Experts of a small language model.
Size: 13 layers, width 192, 30M parameters.
Training: a variant of Adam for the experts, 302M tokens, 9764 steps.
Below are experts of layer 10 (counted from 0) of a mixture-of-experts language model. Rows are named router (the router's row for the expert), up (a neuron's input weights, with its number), down (a neuron's output weights, with its number) and show model dimensions 0-95. Each number is 50 + 12 x the weight over its row's rms, rounded and kept within 0 to 99.
Before each expert's rows: a language model's description of what the expert responds to; "mostly gets" lists some tokens that are sent to it at least half of the time. This comes from a sample of Wikipedia text that the model never trained on.

# expert 11
What it handles: Line breaks, pipes, dashes and spacing between list items in infoboxes, taxonomy boxes and election tables, e.g. Clade entries.
mostly gets: "  ", " Clade", "\n", " •", " UTC", "\n     "
router:52 58 54 61 49 60 71 46 39 64 37 59 60 37 50 35 52 53 63 45 41 49 74 30 54 49 60 47 71 34 31 65 57 76 55 56 79 54 46 50 43 61 59 49 44 70 78 68 52 43 49 75 59 35 46 39 37 50 54 35 55 44 44 44 36 40 41 60 46 72 36 52 40 47 44 50 51 33 49 53 33 48 39 63 72 42 34 60 68 63 50 58 55 63 13 65
up10:45 53 50 49 66 58 54 42 72 48 39 59 60 54 60 65 70 49 53 44 57 34 53 24 40 65 63 50 39 80 65 59 48 71 53 62 60 55 58 43 58 49 55 53 73 56 46 69 50 61 73 60 58 38 49 45 51 50 38 45 63 60 63 58 65 50 49 54 54 40 48 42 21 54 41 47 51 60 45 83 67 47 40 36 53 44 47 50 44 45 47 44 49 50 10 59
down10:71 41 88 28 46 46 52 62 58 50 54 40 45 62 34 34 56 54 72 46 57 42 57 31 48 49 48 39 25 57 73 35 46 67 65 49 78 20 51 63 59 46 55 49 49 34 72 37 56 65 49 48 52 38 45 23 23 55 47 31 77 66 36 47 66 45 45 64 59 55 47 53 49 51 51 17 42 40 51 56 51 60 70 52 74 44 45 33 63 49 53 59 52 53 64 61
up11:43 52 48 71 53 56 68 43 52 63 51 46 56 52 30 47 48 55 62 66 52 33 31 31 54 34 58 56 48 36 51 59 44 22 41 33 54 45 63 35 32 67 38 37 63 40 41 42 49 80 54 53 46 36 19 50 48 43 60 59 37 26 70 76 52 36 59 52 46 48 45 60 56 60 41 38 29 74 56 51 41 30 44 33 60 45 42 44 45 60 46 59 52 49 33 45
down11:66 64 54 57 56 64 66 63 32 53 50 55 64 61 27 55 47 34 53 33 48 55 47 52 60 55 50 63 50 25 55 52 71 49 71 52 27 29 52 49 54 34 66 61 38 42 43 54 56 65 59 48 34 67 62 35 62 57 37 60 42 55 45 73 65 63 45 54 56 61 38 47 50 45 54 60 26 70 64 68 41 47 64 55 61 60 62 39 70 46 72 53 56 34 45 44
up12:55 41 59 44 63 25 40 68 58 70 49 68 48 74 51 35 42 50 54 73 46 46 59 29 56 58 48 32 44 43 55 48 56 45 46 20 40 22 31 41 44 65 61 66 46 48 43 54 47 78 63 52 32 35 40 38 51 62 56 23 59 52 47 56 59 32 41 54 55 64 63 56 74 49 58 45 38 76 42 60 52 59 52 46 52 54 58 79 74 76 43 44 63 48 45 51
down12:66 43 58 56 55 44 38 58 51 68 27 45 34 42 43 39 50 63 50 46 51 43 42 58 42 65 47 49 62 54 57 27 36 72 49 64 51 44 44 59 44 47 52 54 34 27 73 82 47 51 41 42 51 38 55 50 38 72 39 69 41 34 41 48 57 38 55 50 43 52 31 48 42 40 40 55 44 59 35 62 47 56 61 41 58 60 47 44 33 54 53 40 51 40 48 58
up13:51 44 43 56 43 65 78 36 42 37 48 51 65 53 50 62 44 47 28 44 41 48 58 68 41 41 38 41 61 68 47 69 72 25 53 53 33 67 48 57 39 75 51 31 60 52 50 50 55 55 43 17 64 81 70 50 36 53 27 59 57 60 55 54 68 31 38 67 35 43 61 66 31 57 62 53 51 54 36 52 48 79 53 33 49 53 51 42 60 60 71 48 27 42 56 40
down13:44 56 36 54 42 66 41 49 57 54 41 66 41 41 45 72 58 31 65 51 70 37 50 48 57 31 42 53 31 64 39 43 57 45 35 74 40 67 67 50 39 44 58 50 51 38 58 74 47 60 33 60 54 70 66 65 56 39 40 58 60 36 48 53 77 34 66 32 44 60 34 55 54 77 60 57 42 50 49 49 38 46 52 32 60 51 47 40 39 58 46 67 33 44 52 56
up14:46 49 56 59 19 45 68 46 49 68 44 47 55 61 60 40 37 48 73 54 63 60 41 73 38 36 29 57 76 56 48 73 49 40 35 38 51 56 61 54 42 42 51 53 57 50 57 43 40 48 71 53 46 44 36 35 54 34 51 59 73 29 39 51 50 56 22 54 71 70 66 46 48 50 42 49 36 51 53 49 38 75 42 57 52 61 38 41 46 60 31 52 49 61 46 50
down14:54 53 53 42 56 33 41 61 65 41 62 74 47 48 31 50 64 36 42 49 44 33 40 39 58 45 58 34 34 44 39 47 63 37 61 64 50 31 37 58 41 37 47 30 60 40 44 34 30 61 53 62 52 54 73 63 39 67 62 57 42 64 52 50 45 50 44 54 64 51 47 73 66 64 65 57 40 63 64 61 55 45 99 69 55 28 67 44 60 35 61 50 28 62 54 30
up15:34 68 41 59 57 50 60 51 54 42 61 35 50 48 61 71 40 40 46 45 42 59 66 50 45 40 53 44 42 31 50 48 52 80 42 34 55 35 33 57 52 47 41 72 45 49 43 48 51 47 44 24 61 54 56 64 63 31 48 67 47 53 63 69 30 51 46 80 35 35 57 47 71 67 63 42 43 64 49 49 46 54 43 48 64 46 40 54 69 56 45 43 44 63 50 49
down15:50 56 29 46 59 47 57 40 29 43 55 46 49 28 30 42 43 57 40 44 47 49 37 35 41 50 49 56 45 35 75 51 45 46 50 56 34 44 33 38 70 19 56 46 32 38 57 36 52 46 57 35 87 52 47 40 47 47 48 23 40 64 36 31 58 31 33 39 65 44 58 40 56 63 60 38 56 39 40 41 51 65 70 51 44 29 46 63 62 50 42 41 50 60 27 49
up16:45 44 55 46 27 59 41 41 52 66 67 46 48 46 37 40 51 54 42 42 30 29 60 48 57 38 63 59 45 38 49 52 56 67 56 51 45 48 39 58 52 52 54 25 55 63 64 53 38 21 38 34 55 46 46 42 64 32 46 46 42 72 41 66 67 69 32 29 59 52 46 60 39 38 63 37 47 54 32 62 47 52 55 56 44 66 47 72 47 24 21 54 61 47 53 59
down16:52 55 30 46 54 42 53 45 49 66 55 74 43 43 47 52 44 52 42 34 28 54 71 42 59 38 50 56 65 38 64 58 48 36 44 69 50 57 54 35 40 69 62 37 42 46 59 54 71 51 48 44 52 39 47 49 36 41 33 51 33 47 33 46 54 60 49 64 31 49 69 52 75 47 60 22 51 62 71 53 32 39 50 51 67 68 46 68 21 46 40 41 43 47 52 40
up17:45 51 41 69 60 27 52 70 48 32 48 60 65 43 26 37 67 45 57 62 45 40 30 44 79 59 50 34 63 73 41 58 29 39 62 54 47 49 54 43 50 41 67 54 34 73 58 60 25 46 47 48 49 39 49 53 21 60 48 45 75 54 72 46 65 51 48 63 47 54 62 54 57 34 52 56 55 44 75 37 60 51 43 80 41 66 40 43 50 66 51 42 30 63 56 51
down17:62 42 57 49 41 51 53 72 59 29 52 37 53 27 26 54 65 59 46 45 57 29 46 50 44 36 49 50 39 59 37 28 28 41 54 38 50 33 55 60 69 52 45 55 68 40 46 55 49 61 56 63 41 60 38 44 59 60 58 60 29 51 68 42 55 87 54 44 54 45 55 32 62 53 43 33 61 42 64 28 50 51 73 42 42 36 43 66 77 44 58 49 43 58 41 68
up18:51 40 50 57 48 50 36 62 64 47 45 51 49 55 40 56 58 31 51 65 50 50 29 32 55 53 66 68 62 40 48 83 47 58 26 48 45 79 48 39 46 62 50 33 44 41 62 65 45 48 52 52 59 52 26 45 27 56 35 40 75 31 50 51 49 75 49 53 55 51 75 37 66 51 83 41 40 63 35 47 65 46 26 50 57 59 39 50 73 35 49 39 48 56 40 12
down18:45 35 35 38 35 48 60 66 60 57 48 49 34 56 49 52 65 51 51 42 26 69 61 48 66 48 48 57 54 60 35 45 50 48 75 68 48 54 58 64 39 25 66 48 53 40 50 47 47 38 57 47 37 26 38 70 60 49 51 58 35 58 46 51 47 49 48 46 42 71 51 28 52 58 49 38 53 53 41 57 59 55 55 49 62 50 37 53 36 53 53 43 52 32 72 34
up19:66 69 46 52 52 55 68 27 63 49 66 66 59 55 57 51 69 54 50 73 62 47 51 40 37 51 43 44 44 56 43 50 47 59 59 50 53 48 60 50 57 42 44 54 80 37 45 46 55 30 54 42 19 42 45 49 54 49 60 47 65 47 76 63 65 47 63 41 63 37 43 70 57 48 59 66 52 64 37 84 54 79 45 70 22 48 45 42 37 50 52 47 69 50 26 64
down19:47 59 77 57 44 63 57 50 44 46 45 65 47 49 42 55 41 50 70 46 56 53 44 53 54 63 58 48 31 32 38 58 47 47 52 55 44 67 52 63 37 67 45 40 43 41 44 46 45 37 34 39 61 64 56 43 30 53 46 39 49 32 42 55 60 39 21 57 51 52 54 66 59 36 44 57 55 49 55 59 34 63 20 61 43 44 61 42 29 54 70 57 25 51 60 58
up20:39 45 65 55 61 53 48 67 62 46 37 67 45 46 38 39 56 43 44 58 29 21 46 44 34 36 72 53 46 40 22 50 54 34 40 47 54 55 50 57 49 43 60 34 52 38 34 64 50 60 69 62 35 54 24 68 44 50 64 46 61 57 54 61 60 65 32 10 29 40 55 53 73 44 45 43 53 51 49 40 70 51 52 46 56 56 19 41 43 50 57 59 65 42 54 42
down20:30 61 39 38 36 54 43 51 54 48 71 73 78 58 58 53 29 38 40 58 27 55 52 39 53 44 67 52 71 49 43 35 40 56 36 67 52 46 53 37 44 63 41 42 72 43 32 45 29 48 58 59 50 36 32 47 51 52 72 16 67 44 48 44 50 41 64 35 36 55 52 49 40 49 52 38 48 68 58 46 57 57 54 60 36 48 46 56 57 72 41 49 64 47 53 64
up21:30 63 47 61 40 54 41 63 50 60 52 32 57 45 17 44 82 38 44 30 61 60 31 47 75 42 44 24 57 62 69 58 51 51 59 39 50 58 50 37 46 59 53 46 61 44 34 40 44 60 52 56 55 35 42 43 69 71 56 45 43 71 66 65 59 55 53 65 57 32 48 60 66 63 61 72 49 53 33 45 30 66 50 48 42 47 48 66 34 33 62 44 39 53 31 35
down21:47 41 48 61 66 57 43 61 71 46 73 63 56 72 59 47 51 43 68 59 64 60 54 53 44 67 57 65 38 61 45 39 39 47 48 64 71 29 66 56 47 56 30 39 53 53 50 36 65 60 49 46 42 62 49 45 37 78 38 38 38 39 65 57 35 58 39 69 52 24 55 77 41 48 62 46 60 72 47 52 34 45 54 55 37 44 80 63 16 51 49 36 70 31 57 44
up22:39 22 43 61 43 33 50 37 38 51 62 53 29 43 51 59 29 59 41 42 49 58 57 56 48 53 56 45 58 43 32 59 52 30 52 12 52 35 43 48 36 60 29 67 61 57 32 70 48 36 61 46 50 47 52 27 29 53 32 57 54 38 67 54 49 58 39 55 60 47 50 24 43 83 68 28 50 81 50 70 82 56 54 78 40 81 44 50 43 43 60 38 62 40 49 56
down22:49 43 35 45 56 61 51 49 66 60 46 39 66 48 52 43 53 63 59 58 41 54 48 46 34 61 39 39 56 24 42 51 55 54 57 30 57 66 24 62 64 65 56 64 49 43 58 47 48 30 47 70 56 68 44 39 42 49 39 35 41 47 56 50 56 68 74 55 40 50 45 42 49 48 32 66 56 45 57 31 55 60 73 48 21 53 77 61 39 30 54 51 40 30 56 58
up23:49 57 60 60 52 34 35 74 54 69 52 69 74 47 43 43 52 53 55 60 38 37 28 34 55 42 41 49 27 37 49 45 64 46 37 33 43 55 45 41 46 62 53 43 33 48 39 46 50 74 58 56 40 55 06 52 37 52 51 14 44 55 71 69 63 32 54 57 38 58 50 61 66 45 47 70 47 70 39 51 46 49 54 50 51 57 59 40 52 92 45 37 64 40 38 46
down23:50 60 55 73 46 47 53 44 50 53 47 63 33 27 40 49 41 47 48 63 34 59 45 48 51 71 52 48 59 46 70 16 45 37 60 60 50 26 52 59 53 58 45 70 56 34 54 49 48 39 35 61 39 40 47 50 53 79 58 58 39 52 44 52 52 45 79 31 45 72 63 64 21 39 62 60 60 41 41 69 47 49 58 47 45 51 72 56 55 52 61 44 48 47 62 54
up24:62 29 59 38 61 45 58 67 53 57 40 50 65 47 43 31 42 48 40 41 64 46 44 49 72 52 68 47 57 18 76 66 37 62 39 47 36 65 73 45 55 41 45 55 54 48 38 62 67 45 42 55 52 58 59 61 57 71 42 25 37 51 49 31 53 57 52 55 32 70 42 36 46 39 52 35 46 39 52 37 57 63 12 59 38 46 32 49 48 27 53 46 33 36 49 55
down24:65 42 54 65 60 46 40 53 53 42 45 60 40 25 72 41 48 57 48 65 69 50 58 45 35 65 31 56 45 51 49 13 39 43 58 56 36 54 35 49 43 50 65 63 51 55 55 51 45 69 56 77 49 34 27 53 38 53 46 58 30 59 42 47 44 65 74 29 40 58 42 39 53 51 45 56 44 37 58 56 40 37 92 42 46 64 46 59 59 38 47 63 55 53 41 42
up25:49 57 48 54 37 47 46 58 71 49 55 45 51 65 51 53 47 39 77 76 43 49 41 59 50 49 56 67 55 47 22 75 42 41 45 27 50 50 31 47 54 61 44 43 52 51 61 56 28 44 59 38 56 56 44 62 24 53 36 49 61 44 61 55 42 57 41 46 48 54 66 61 70 49 52 23 48 38 53 40 66 46 14 73 44 66 50 52 43 51 27 45 45 55 46 52
down25:57 41 24 32 46 52 42 47 42 53 71 44 45 72 48 44 42 49 54 61 48 41 65 56 55 56 19 31 53 40 56 38 51 65 39 40 62 46 61 46 56 46 48 54 51 48 24 50 57 43 46 56 51 38 61 52 45 76 33 55 46 57 64 59 36 56 36 20 49 62 51 42 63 48 53 49 36 48 51 92 54 53 34 83 22 55 50 48 55 37 61 44 38 51 52 56
up26:36 56 51 56 56 49 37 45 78 60 59 62 53 64 58 78 50 23 40 58 26 34 39 52 48 57 54 68 53 55 36 78 54 50 41 51 49 52 31 12 49 59 47 48 53 59 45 59 47 39 53 35 23 53 57 48 55 39 21 44 62 39 60 51 52 55 53 38 51 44 62 43 48 41 63 48 58 49 59 35 41 56 30 52 40 70 52 49 61 49 54 37 57 46 38 43
down26:57 37 39 47 65 54 39 56 50 29 33 53 52 29 45 46 62 50 58 40 57 21 67 63 44 31 47 60 67 48 39 35 36 58 60 50 62 44 32 54 54 30 43 53 58 58 41 32 54 33 24 46 62 44 56 54 59 41 46 32 87 53 43 42 59 54 64 77 50 53 22 46 30 39 29 53 54 61 39 53 37 57 46 36 56 50 52 36 61 18 47 65 46 50 63 94
up27:35 58 25 50 49 45 47 38 31 64 58 31 50 47 51 58 49 53 20 42 61 44 55 52 63 47 63 41 44 65 60 55 85 42 55 60 43 66 27 53 28 43 17 55 55 54 35 60 33 63 49 39 52 64 33 32 54 64 55 59 39 45 56 50 48 75 51 57 40 51 74 63 61 64 60 66 35 49 66 25 52 48 41 45 22 52 52 44 30 38 35 60 37 60 49 47
down27:42 59 59 31 58 46 46 47 31 46 48 79 27 29 66 54 39 57 58 65 53 63 32 42 51 32 39 27 57 37 52 11 75 41 62 54 49 61 37 43 74 55 46 40 57 37 47 40 42 33 52 62 54 50 48 34 48 58 61 52 31 52 59 45 59 46 75 39 33 62 55 50 50 58 46 45 44 33 59 56 42 58 68 39 53 59 77 54 46 50 54 60 65 55 49 63
up28:51 39 46 47 28 58 63 52 61 58 62 49 53 52 42 55 52 47 49 44 47 58 65 57 42 40 49 52 26 46 50 48 39 47 45 47 61 49 68 57 46 57 41 45 63 52 40 57 41 60 48 50 58 46 47 43 44 53 59 34 67 52 51 78 80 70 39 30 60 35 51 28 51 32 55 47 43 33 44 78 69 68 48 63 49 58 49 45 39 41 68 66 46 58 59 44
down28:53 33 65 59 43 49 61 41 47 45 39 51 53 46 41 58 24 49 50 38 52 41 51 38 68 40 37 19 59 54 50 51 59 65 74 39 69 53 31 49 42 46 37 57 60 51 77 56 56 72 46 79 40 40 30 54 48 37 41 43 60 29 79 58 39 48 48 51 54 70 51 62 53 54 42 63 43 29 46 46 49 67 70 61 49 64 66 55 70 46 44 59 62 55 69 53
up29:52 38 71 42 50 49 40 52 47 63 49 47 60 51 41 42 55 57 42 65 55 51 45 61 83 66 39 47 69 50 50 56 32 56 40 45 55 61 55 58 63 66 51 47 40 48 53 46 55 28 69 32 52 54 48 58 42 45 77 41 32 45 70 40 54 31 52 26 26 50 49 41 49 30 61 56 47 49 52 40 65 51 45 57 23 57 40 71 52 69 24 66 66 39 49 55
down29:47 25 73 67 51 50 47 58 52 30 47 44 53 55 72 38 54 47 53 63 27 45 52 46 51 60 44 57 37 42 43 19 58 47 47 66 58 61 42 50 59 61 66 55 47 61 59 27 36 64 48 60 37 61 34 57 35 50 57 30 47 61 57 49 63 64 61 48 49 49 45 68 64 79 46 57 39 40 50 47 49 34 63 54 65 41 22 72 38 54 50 53 56 45 52 61
up30:50 55 50 57 32 58 57 41 61 42 53 48 58 49 56 57 53 52 46 23 54 50 44 58 44 32 57 42 27 09 57 54 38 47 61 40 48 14 46 57 44 48 59 61 44 62 25 56 49 68 60 38 38 60 62 57 61 46 39 51 51 37 49 70 59 74 44 81 48 52 57 24 50 63 54 31 52 66 74 53 54 34 49 67 68 54 46 54 34 38 50 49 50 46 56 59
down30:48 42 64 35 67 62 61 66 16 39 54 34 54 43 49 54 43 37 48 62 46 45 56 54 39 61 46 65 49 50 45 20 52 60 51 52 52 52 29 33 62 45 65 68 67 40 48 50 58 52 62 54 55 42 68 58 50 36 46 56 51 61 53 44 68 45 46 56 34 59 46 51 53 43 66 72 55 63 46 47 69 59 60 34 47 48 44 56 53 48 54 58 82 19 49 63
up31:53 31 36 34 45 41 49 50 66 57 62 52 39 58 47 43 33 50 71 44 54 51 72 52 62 57 56 44 54 44 73 54 51 57 44 69 43 55 35 38 44 42 52 68 31 47 54 49 51 85 61 38 46 45 41 36 56 61 31 58 56 61 58 43 56 49 23 56 49 54 60 40 68 57 52 53 46 55 48 72 59 66 50 36 30 50 60 71 76 57 51 37 45 50 26 36
down31:62 31 54 43 58 45 22 54 48 65 18 43 62 55 50 43 48 64 51 46 55 70 49 62 47 67 48 58 48 43 53 37 43 60 43 58 72 37 45 64 45 48 52 59 57 21 70 68 50 62 31 47 56 47 52 36 35 79 45 48 40 55 11 47 53 59 53 51 45 55 36 51 53 52 44 40 44 62 41 60 51 56 88 35 61 39 59 52 43 45 56 67 54 42 30 71
up32:37 67 53 63 43 59 67 40 68 56 45 60 48 47 86 68 42 44 50 62 40 41 48 39 65 66 58 56 46 40 37 60 58 47 57 42 57 25 64 30 57 62 60 51 36 53 52 41 32 57 70 40 36 55 67 56 44 58 46 69 45 63 53 71 69 38 52 47 56 53 56 31 61 58 50 70 62 52 44 59 39 32 41 43 61 58 27 39 52 67 55 50 50 40 48 33
down32:64 30 50 43 50 80 42 64 55 53 53 52 69 40 51 35 46 31 54 26 45 51 42 36 72 24 54 18 57 45 50 39 47 55 52 37 57 26 42 41 50 39 45 30 57 54 36 42 38 54 44 46 30 34 22 64 38 46 52 64 50 48 60 61 66 61 52 48 39 70 56 47 53 47 50 81 49 63 56 38 59 51 41 62 31 26 58 50 68 46 53 64 47 43 57 54
up33:26 48 48 44 56 57 67 59 50 66 44 27 32 46 44 42 49 41 39 43 48 54 35 50 47 48 61 50 66 42 37 60 52 45 39 43 52 54 56 61 62 49 50 38 70 61 45 62 70 40 53 55 55 48 64 62 53 39 67 54 63 40 61 66 40 63 33 46 48 43 54 50 40 50 48 76 54 57 38 59 53 73 39 32 69 50 54 67 52 38 40 41 39 52 52 36
down33:43 23 63 66 55 44 39 52 56 33 55 56 64 52 55 51 76 43 56 42 66 42 52 40 49 51 29 32 38 56 52 28 58 42 35 30 70 42 34 55 63 49 58 49 73 51 57 16 55 55 60 73 37 34 45 44 43 46 55 55 53 55 65 41 56 27 47 52 48 38 10 46 47 68 38 51 47 40 39 46 63 75 78 68 40 40 44 57 58 43 44 45 59 54 39 38
up34:40 60 72 54 52 35 41 48 53 56 44 85 51 57 42 51 26 41 55 50 63 56 44 48 44 35 32 45 38 29 50 53 57 36 35 46 36 70 37 60 60 58 09 54 42 75 54 55 45 50 55 50 63 41 41 68 47 58 35 67 57 42 48 47 49 57 47 57 25 55 54 23 53 45 37 68 60 44 55 53 51 47 40 57 53 51 66 41 57 47 43 65 56 62 48 60
down34:63 28 36 44 74 54 43 23 43 58 36 55 45 54 37 66 58 60 47 31 42 52 44 65 39 68 62 32 40 42 43 27 69 31 50 60 40 44 50 46 42 41 58 59 46 49 64 32 58 51 55 51 43 63 50 42 66 46 28 46 40 48 28 43 50 50 60 48 53 39 50 64 44 70 54 48 31 56 53 48 47 56 54 50 62 38 57 45 47 42 73 58 37 30 79 48
up35:43 52 50 48 49 58 37 61 65 65 42 53 48 40 47 64 42 61 48 59 50 43 17 42 34 59 38 51 48 46 65 59 49 51 45 54 51 32 65 27 42 77 58 27 64 53 52 42 66 50 50 54 35 50 54 45 39 67 49 63 55 56 54 42 46 41 59 41 72 53 46 31 36 36 50 29 66 40 57 34 71 61 40 46 56 43 39 60 33 44 56 21 59 43 33 38
down35:42 47 52 31 45 48 57 47 60 51 49 37 38 42 60 69 83 34 60 37 46 45 59 71 66 45 51 57 42 42 53 34 40 45 64 62 39 54 65 58 63 50 47 44 55 57 70 43 59 49 46 48 54 67 49 31 53 64 49 67 59 61 62 41 73 62 46 46 55 52 40 42 38 45 58 51 31 45 60 56 51 62 52 36 42 37 53 38 62 59 40 44 53 18 56 53
up36:61 33 32 50 35 55 37 72 48 42 61 56 33 49 50 44 55 45 75 54 39 46 53 64 36 58 63 63 46 34 37 48 51 40 20 31 53 35 29 18 12 48 53 59 56 51 56 53 43 38 43 50 48 33 54 50 51 78 49 49 45 29 47 59 50 41 54 66 65 46 39 60 47 78 70 25 56 37 74 56 43 66 48 62 53 46 18 44 31 48 55 62 48 45 47 52
down36:52 54 45 51 40 49 40 59 45 53 53 47 46 45 49 55 51 54 34 54 61 51 39 57 30 57 48 61 61 53 43 36 43 47 47 50 49 50 47 65 28 61 65 55 40 54 67 55 27 24 59 28 55 12 54 29 56 44 51 78 32 16 46 48 43 69 55 47 57 55 43 72 57 50 42 54 69 39 57 57 44 60 84 54 63 43 76 47 54 55 47 39 60 37 50 58
up37:36 60 36 58 38 54 56 27 40 65 64 47 40 57 50 39 51 49 45 46 49 43 68 62 75 52 48 40 56 64 28 53 49 50 41 38 39 74 73 53 39 38 57 48 43 31 28 50 51 45 47 54 46 48 48 35 28 43 48 53 30 37 55 35 50 32 46 50 35 47 55 37 62 60 46 64 41 64 66 62 45 58 58 50 49 51 57 37 34 57 47 41 37 60 34 39
down37:38 15 18 50 60 54 48 49 45 29 55 47 54 62 39 52 57 45 45 29 57 74 36 58 41 70 53 49 37 43 57 50 35 53 45 42 50 49 40 72 33 44 39 48 73 57 41 48 54 52 39 47 47 47 47 43 54 33 42 60 53 48 63 48 48 43 47 47 50 42 45 59 41 44 57 77 53 54 33 53 49 66 72 27 64 56 50 52 35 61 40 45 62 52 43 55
up38:39 58 50 44 67 53 45 32 59 44 31 66 63 34 57 36 66 62 31 40 56 46 55 45 37 78 67 49 53 60 57 62 51 57 59 58 64 61 68 46 51 50 58 56 37 59 68 56 62 50 45 61 82 32 54 66 53 26 29 65 60 43 67 56 40 31 53 53 56 43 34 48 57 42 52 24 30 37 56 65 48 48 46 46 75 55 18 57 67 48 46 35 40 64 36 47
down38:45 60 60 50 46 37 39 39 55 38 45 42 46 54 51 53 54 54 26 62 67 46 67 50 32 46 51 52 30 34 51 22 32 50 63 38 52 64 39 44 49 39 59 58 54 70 80 66 46 53 22 69 57 53 23 65 54 54 49 62 42 40 55 68 68 44 58 36 53 62 41 55 48 52 64 59 42 50 42 59 66 56 99 62 47 64 43 43 65 63 49 58 64 42 59 52
up39:37 36 37 24 63 45 39 41 55 52 62 52 45 45 35 52 39 66 43 51 60 40 38 61 79 49 66 30 63 27 39 52 55 72 50 36 48 46 31 34 46 52 54 46 55 56 44 49 51 44 58 44 31 53 26 62 56 53 67 57 48 43 52 36 45 48 57 58 40 37 59 34 59 31 55 33 34 45 53 39 60 44 50 57 21 49 39 65 57 53 42 43 64 63 24 49
down39:52 57 30 58 28 38 65 50 48 61 62 53 62 41 51 61 45 65 55 58 60 45 56 45 60 65 60 59 67 57 56 46 51 41 25 38 44 40 49 58 62 38 68 46 54 47 35 39 51 30 53 71 42 31 55 51 44 32 63 44 30 52 48 53 11 66 69 50 47 70 44 37 49 68 48 31 21 37 37 62 48 46 54 68 68 55 71 60 57 49 71 43 28 59 39 43
up40:37 49 51 45 56 47 31 50 37 85 66 47 52 53 34 72 56 58 59 55 62 26 63 44 51 49 51 58 31 52 59 46 62 43 38 57 45 43 50 45 47 46 26 52 46 69 23 58 54 65 34 39 30 40 36 36 55 39 21 51 49 60 76 72 58 77 55 48 63 67 45 27 53 63 72 50 40 55 64 60 53 49 53 82 25 53 52 44 61 46 37 39 72 67 40 43
down40:60 56 37 41 55 69 43 45 59 47 44 60 62 47 59 60 52 55 35 43 44 65 55 38 55 48 39 59 41 51 70 52 30 49 48 89 74 55 46 44 48 57 38 68 36 49 66 40 71 41 43 52 56 54 29 47 56 49 43 74 42 74 59 68 45 34 48 42 50 39 37 46 47 70 53 55 58 49 65 41 60 72 83 36 29 58 53 58 45 36 37 61 48 71 49 53
up41:35 71 56 41 55 39 51 37 59 58 62 44 62 51 34 35 50 47 65 62 47 48 57 55 52 40 80 34 59 55 64 72 63 53 52 62 50 60 49 70 51 33 57 53 48 58 65 57 51 62 62 62 46 26 29 38 54 48 57 65 49 38 55 51 29 23 46 42 42 64 64 38 59 43 50 22 58 39 58 57 58 74 47 72 71 45 52 38 57 57 40 47 54 41 60 69
down41:48 56 57 53 56 53 50 64 50 53 49 57 66 61 37 43 47 54 49 63 47 50 46 48 35 48 52 50 46 37 42 58 51 36 50 38 40 66 67 57 52 48 44 48 50 69 66 40 34 64 52 62 46 52 37 35 21 60 37 60 46 58 51 67 58 40 44 50 48 51 53 56 36 47 28 27 51 55 46 53 60 54 99 46 50 55 47 50 56 50 38 43 56 43 44 63
up42:19 39 41 45 49 40 49 37 44 37 81 35 27 53 39 71 74 48 46 41 35 13 60 60 49 54 57 39 41 33 48 47 47 63 53 31 48 47 65 57 34 50 54 70 59 50 50 61 35 39 39 57 41 44 50 45 68 51 36 54 49 44 49 45 48 67 50 67 74 48 52 48 42 61 48 35 47 58 40 46 44 76 54 57 47 44 24 61 46 29 52 35 47 26 25 34
down42:50 35 52 27 46 44 34 60 36 46 56 62 24 52 36 51 47 37 52 64 54 47 52 49 56 33 53 58 26 46 45 26 63 29 36 57 53 55 38 56 50 39 49 48 23 59 49 48 41 41 55 40 35 32 52 26 59 56 53 41 29 61 59 47 46 43 62 65 53 42 44 57 59 48 47 45 67 45 49 33 58 48 81 55 53 29 45 57 57 57 47 44 65 47 54 40
up43:42 70 54 32 27 47 59 64 40 51 46 69 41 50 49 55 57 38 44 73 54 66 37 60 61 29 40 50 45 34 69 58 50 50 28 58 52 51 45 53 54 27 46 56 45 42 57 53 64 44 51 33 55 55 52 68 42 74 55 51 61 24 54 62 27 38 60 55 64 51 51 40 64 49 77 46 57 60 31 39 47 52 39 43 57 40 59 45 66 42 52 48 42 83 60 54
down43:49 42 58 58 67 40 41 49 54 39 42 72 38 57 75 43 45 62 39 28 62 51 53 57 54 20 49 49 49 75 62 50 46 49 58 51 36 47 36 53 40 43 42 48 60 22 43 51 50 50 36 43 57 39 79 43 46 64 39 44 45 41 39 45 68 39 51 42 47 54 72 48 57 48 55 37 61 61 50 48 52 62 74 40 36 36 70 53 55 34 60 49 85 54 66 46
up44:47 38 79 43 44 39 55 72 71 47 48 23 50 51 65 65 63 59 38 50 41 51 45 54 46 37 54 51 54 57 43 52 51 78 57 57 58 51 54 55 52 40 66 41 35 83 71 46 54 44 50 27 66 50 37 51 48 50 78 51 59 63 44 41 46 46 44 67 67 46 60 55 47 55 54 31 67 60 69 52 46 48 49 47 51 44 26 37 49 73 45 55 52 68 47 32
down44:33 46 43 58 37 63 29 36 60 40 53 35 51 59 63 37 61 36 64 48 42 58 53 66 68 73 68 36 40 54 64 45 65 61 45 53 52 48 71 32 41 35 65 43 68 48 58 45 56 52 49 51 53 55 32 68 45 57 26 54 49 57 54 43 41 36 51 57 58 55 65 43 65 58 45 52 25 38 78 21 51 53 49 46 44 32 49 38 54 57 39 72 32 52 52 31
up45:59 39 43 47 41 50 45 40 48 51 55 59 42 73 55 44 59 46 59 40 46 66 19 67 54 38 58 48 62 69 36 52 50 66 58 72 54 59 58 34 38 47 69 49 50 54 43 56 49 48 62 42 37 38 52 61 45 52 70 71 52 57 53 47 41 29 45 29 73 44 53 44 52 40 49 63 28 19 48 85 58 63 49 48 59 56 27 59 54 47 52 57 59 42 52 46
down45:35 52 42 62 64 57 66 50 52 53 28 39 51 52 48 44 32 57 64 40 50 43 37 53 45 49 40 45 50 50 75 44 47 64 56 43 73 51 35 54 72 40 49 44 37 66 57 60 57 45 47 50 46 51 61 52 58 29 59 43 50 46 51 41 39 42 50 48 64 49 42 58 66 50 34 66 45 44 55 40 41 74 92 33 53 45 40 35 73 62 53 61 64 50 45 46